Weights of a small mixture-of-experts language model, trained from scratch on English Wikipedia.
Size: 10 layers, vocabulary 16384.
Training: a variant of SOAP for the experts, 1122M tokens.
Below are experts of layer 6 (counted from 0) of a mixture-of-experts language model. Rows are named up (a neuron's input weights, with its number) and show model dimensions 0-255. Each number is 500 + 25 x the weight over its row's rms, rounded and kept within 0 to 999. Numbers have three digits each.
Before each expert's rows: a language model's description of what the expert responds to. This comes from a sample of Wikipedia text that the model never trained on.

# expert 23
Taxonomy and science terms. Pieces of scientific words in taxobox lists and technical text, like Phylum:, Clade:, Chondrichthyes, Polyphaga, bacter, mm.
up0:512496474458472500548502488555489536488533555485507520492509524522516518475552516475499512490544483503520493540503484468503518591497471475521493503507475486437519505497520490523528461466494463464523526459496472447490498511498485525537491490530477511520528497492519516511518433482531486550483519508491476514486528490533486507506510485516506479504518495503484514486524474513558453495497521505483518473475498479534474496469472512507482509508488498507546483501489521467510558554490535476492481474499512517508512522465501494480553487489455499524505529526497526510493515510471490480473532532525496515498492486484530477501486501440481571511535455505504498491484475492518543495517546471548500454499476458546501461494508538507473514495482529494487504513512500494501499499515550

# expert 47
Noun suffixes. Derivational noun endings and plural or closing pieces, such as -ation, -ization, -ment, -ity, plus development, education, History.
up0:509555538522514500507456505508510517510511485512477468468478473452467536476507499484492480490487486499498522472495497517526466494542466489539494512566536503500498457496502500464523475504498468496513522470517519533510496494485492482517520496483492515442525506471488480506506494478496480510470494485471425457532540488497508493492508506504531524528519504485473527515526512525506480482506505516500464463483447473486495508463488520507477520521486472497505539475488520519466572466495535450564523470502525493500487510507496545534473481530492466564492518495486474541488489556499467531492500498445506547466523483489494496493526497492508491491452529509446503485506512485455546511523479494492476458520491564492514468501494480470489486512547489454498510466519522474497525498499539

# expert 24
Word-initial pieces, hyphens. First fragments of words after articles or conjunctions (b, d, un, re) and hyphens inside compounds like same-sex, de-orbit, al-Qaeda.
up0:485537476518488477500493489521500477485486539482465517493509488489491460476471506534528516499514495496478482547502500496471507511460532499507484500508497524523462485504489529426497473466513486518510508518496559556474493519480483515523555517518552510503493509502495515524509508526500522452528540473490530493553507487512446512477490510478464487521552503468423518478490477470478487550449510520496526453487499510517476503504493495470467496475471532480532471501539499513502499516514487511518475489451540512504439462497494525562506522558522471547530514513519494507460542519494474494473511469497477507510530484488497527520546480527519520552513504477494491526467541496489478503513468483491546495488526484540490477505485489525501498510474517463520493456514511457521507486495528

# expert 16
Adjective endings, modifiers. Adjectives and adjective suffixes before a noun, often in science or society topics, e.g. social, political, -ical, -ural, -inal, other.
up0:499503465462498530462494462512483503523528467511506468496509481474474498496490503542494490505504533461498479485506482512457510492507480482465531507518495491480460491502471523494521482498524483452484488483489539504470513529456487526546508522523458464507509499502502483466519479509514509443469496517514491472461502502520476532485483505529491499503519487459541487466512495499499481506496519446505546491559485471472503535519464479547515482521481515520500497473475497520427516486510472474532478514515546503494506527528493512493518422514519498516486512494531558523456523505472521520512536497494497515484479489490517526506535529528470539503502516528530508539496521479491459465496543473500429504538468459501479535510453486477480480485520545494446524461489480513521550492463488

# expert 17
Mid-word consonant pieces. Middle pieces of longer words and names, often -at-, -et-, -ch- after a first syllable, as in Repatriation, Regata, Cantatas.
up0:486492484487535452522485502557527480487485532489505499513536519519486526513469510488474480484499510508471477516521425456533479431514460522439482515533494522477445512490497523458549529495508495575511455517465512506490494539511562491493476491526553525473493486525499495472506477505475495507548511485512500482476511488484508474488509520526450498502521482552519512506502469502537528478481506470522470512503548502495511508514499445524496510498502469505473508505525520521479492528532470506519465482492486513509528497476475502487513516487473526554543558499511527490511495492445491494484464505467490487474496520491512541517526517509502511499522503499480508493509510469472508502456468493496508460486461507505544511513497435499500500471500481522480531488465497520467478442485462

# expert 13
Institution and event head nouns. Final nouns of named organizations, awards, events and titled things, such as Historic District, National Award, World Championship, previous season.
up0:540495526546490493521471488502510467509508526488515514475532520531524461527549468510514539485515491553471465492485505505517467515510506468497488497519475514486455482532450515484497541493484462493551519519488464563460528520511453504499518525501512526482517523493525487526456510526513493482487529477507488510516476533470524471499548511526485460524489483495527491490469503476506484490463482487488486502514459525466512491525552461514487482526492497568568478485461503508513516513465468485471497478475541531480503509549489461480516499532544509486483499495521506465510493496447517529483537495499506486474503463527488505520484489500502483480488497532547517498529527496468526489481521499474438499507465445455511476527492471455530520485503510533553524478469504513498502521519506

# expert 57
Verb stems and (aged. Stems of Latinate verbs before an -ed or -ing ending, such as expl(ored), compris, recogn, plus "(aged" in biography infobox death lines.
up0:470493525517470505547461469515507473474515545421497511461522519495478498509537432502517514487522494535504503525476445492497504503479502484498496472512467478523426508491488487509479510522539521510527509431499524506475526483536479510492473527529518495496521486487490531526491484490510476485490496525478505543527510488499486524474484482502505481524509497493510505461491522496538512485522510508516486500489435488527498469497523499460541487490496484561488464522509489444500480468475480547519506488521539479536461509495519500493511552473533509496532443509538494535494450507526509479470450521513506558489500481519509486485505503462462476491457520480493514488481499509556532513504506523501491434514514522508449511528482459476489540510513479528504496480452493499495477497488489

# expert 44
Office and role words. Words for political, institutional and professional roles and infobox headings, such as President, Minister, national, Personal details, Managerial career.
up0:500527490488500522475508519525508473550492519469517474526521480493478496486463507466504517513493509485509452497500470473487503546528509520492535465560443467535525487547506524515479532471481497518517467487482478485512519496488491517501503547489509528507470520506516466448557476497526520458508531522491504516493497497484514460528518475479494464510479484450500490504499515484472536516495500490489465494534491463526467492508477500555480495448525510485522492488564448494506486505523496466507474513491495522537517528557506515542487558484523520533520542514511461512448508514476513519524514541520492483512487535494541522517527491495511517503557490501533462558534510482448513512505476540476503509510486453507504487493482461457465475489467460494499502505523466466482482493482508

# expert 15
Plural and abstract nouns. Head nouns and noun-final suffixes after a determiner, often plurals or abstract nouns like areas, students, evidence, matter, (dissol)ution, (humid)ity.
up0:509457481485490477499497525501509534454474496526504511527513495504477504470511525482491480496516500515474500465487499535533494543520455498539492495496499480464495537453476493530488458484512554509523503502510510472491553544527506508521523532555502459505484505506500544502481483544505496535486506476475534514500487462503474500489472454496507479503510506513507536488524477490490520485486517515480464468524478516560560519515441481518436495486522464492558529472526506481505502501481537495516520496468480498520496500454509525546515505454497507488466501510450467475494478488490463500479516473513515503509459494487549463432463504451496535516496480498534518557513518503516490480482541479535473509480498509531530493472468532479509464457471461502529526480513500526505484503526524

# expert 48
Personal first names. Common English given names and name pieces, usually starting a person's full name in credits or lists: David, George, Steve, Mike.
up0:471505495513485477523486542488544485537482512488527455518478536509512514451477467558527502480506502531437520497495508517488518494520517493513439517466491532515495554488490496494442504507463528518460498531523504504512531555506488520476504532500499497493504472480513531547505496468503499536481481493506502512534473515507508516537544507481529518503486509499510548563514521487429504527525545485475501440527531507510520465489509481467510469511496444519504481473502515507488487513503476523480493493531515519493479479510505493476525501485528488557526536519554506527498517477517477508511530545508509489481527510506524528493508480523498496491565484492473509488509506517491525491550507503501494523539540529472480505500473463470497511473494512452484530506513503479507506558569455

# expert 22
Word-initial prefixes. First pieces of words that begin with a prefix or are split, often capitalised in names, e.g. non, pre, post, trans, Comp.
up0:531532481484508498494499515551505496552522480502564485553498514504501484511523472475502506496493502516491522508467515423516417492529536449500508467433457493519520485500520469491506485531462515513503518518485503519501504467467479505532476495499514522504459499485487503489466470492506479541510538521526517508512504500550474472521543478484518517501508486521485527532487499491482453498476494459505482531520522448489510506470487476490481513503467512510495493500511442510520481489496494553489497511497502526477476470503496514507459507486535514521500494500501487516459511477474529523495557489465442503515537470516523464538508532505516489488490520555525461513441528482482468487512469511522559503477498523488500515446438462480515520511489509487491486539472522500484504521472486

# expert 54
Foreign surname fragments. Interior letter pieces of European and other foreign proper names, often after a capital initial: Dör-fl-inger, Z-am-ora, K-avan-augh.
up0:439521458469536474488469518469474512513480547473510499471531493487484488489479473484535480497574483532444520499510481503507528502539468534473500506527501463534479531530508537485470510502513518485497492532511498527530493510522496514444523523531522473496448509523551509486514511452494457510497495530477525477497500489514500498510488455504486484468512520504504504526503489478544476517488521514514454494532500493507473425464514464517444536538482501488491539502518533517530527472506505522493504477491507521503525489456491491484482492508517508470515483501506561497504525517455491503470543506503510506500477486479513468484476511494495485516510524490554498449477551469502502534503528520489554490517532532540463478537531492540471522527504473518510497519474515538463502507467533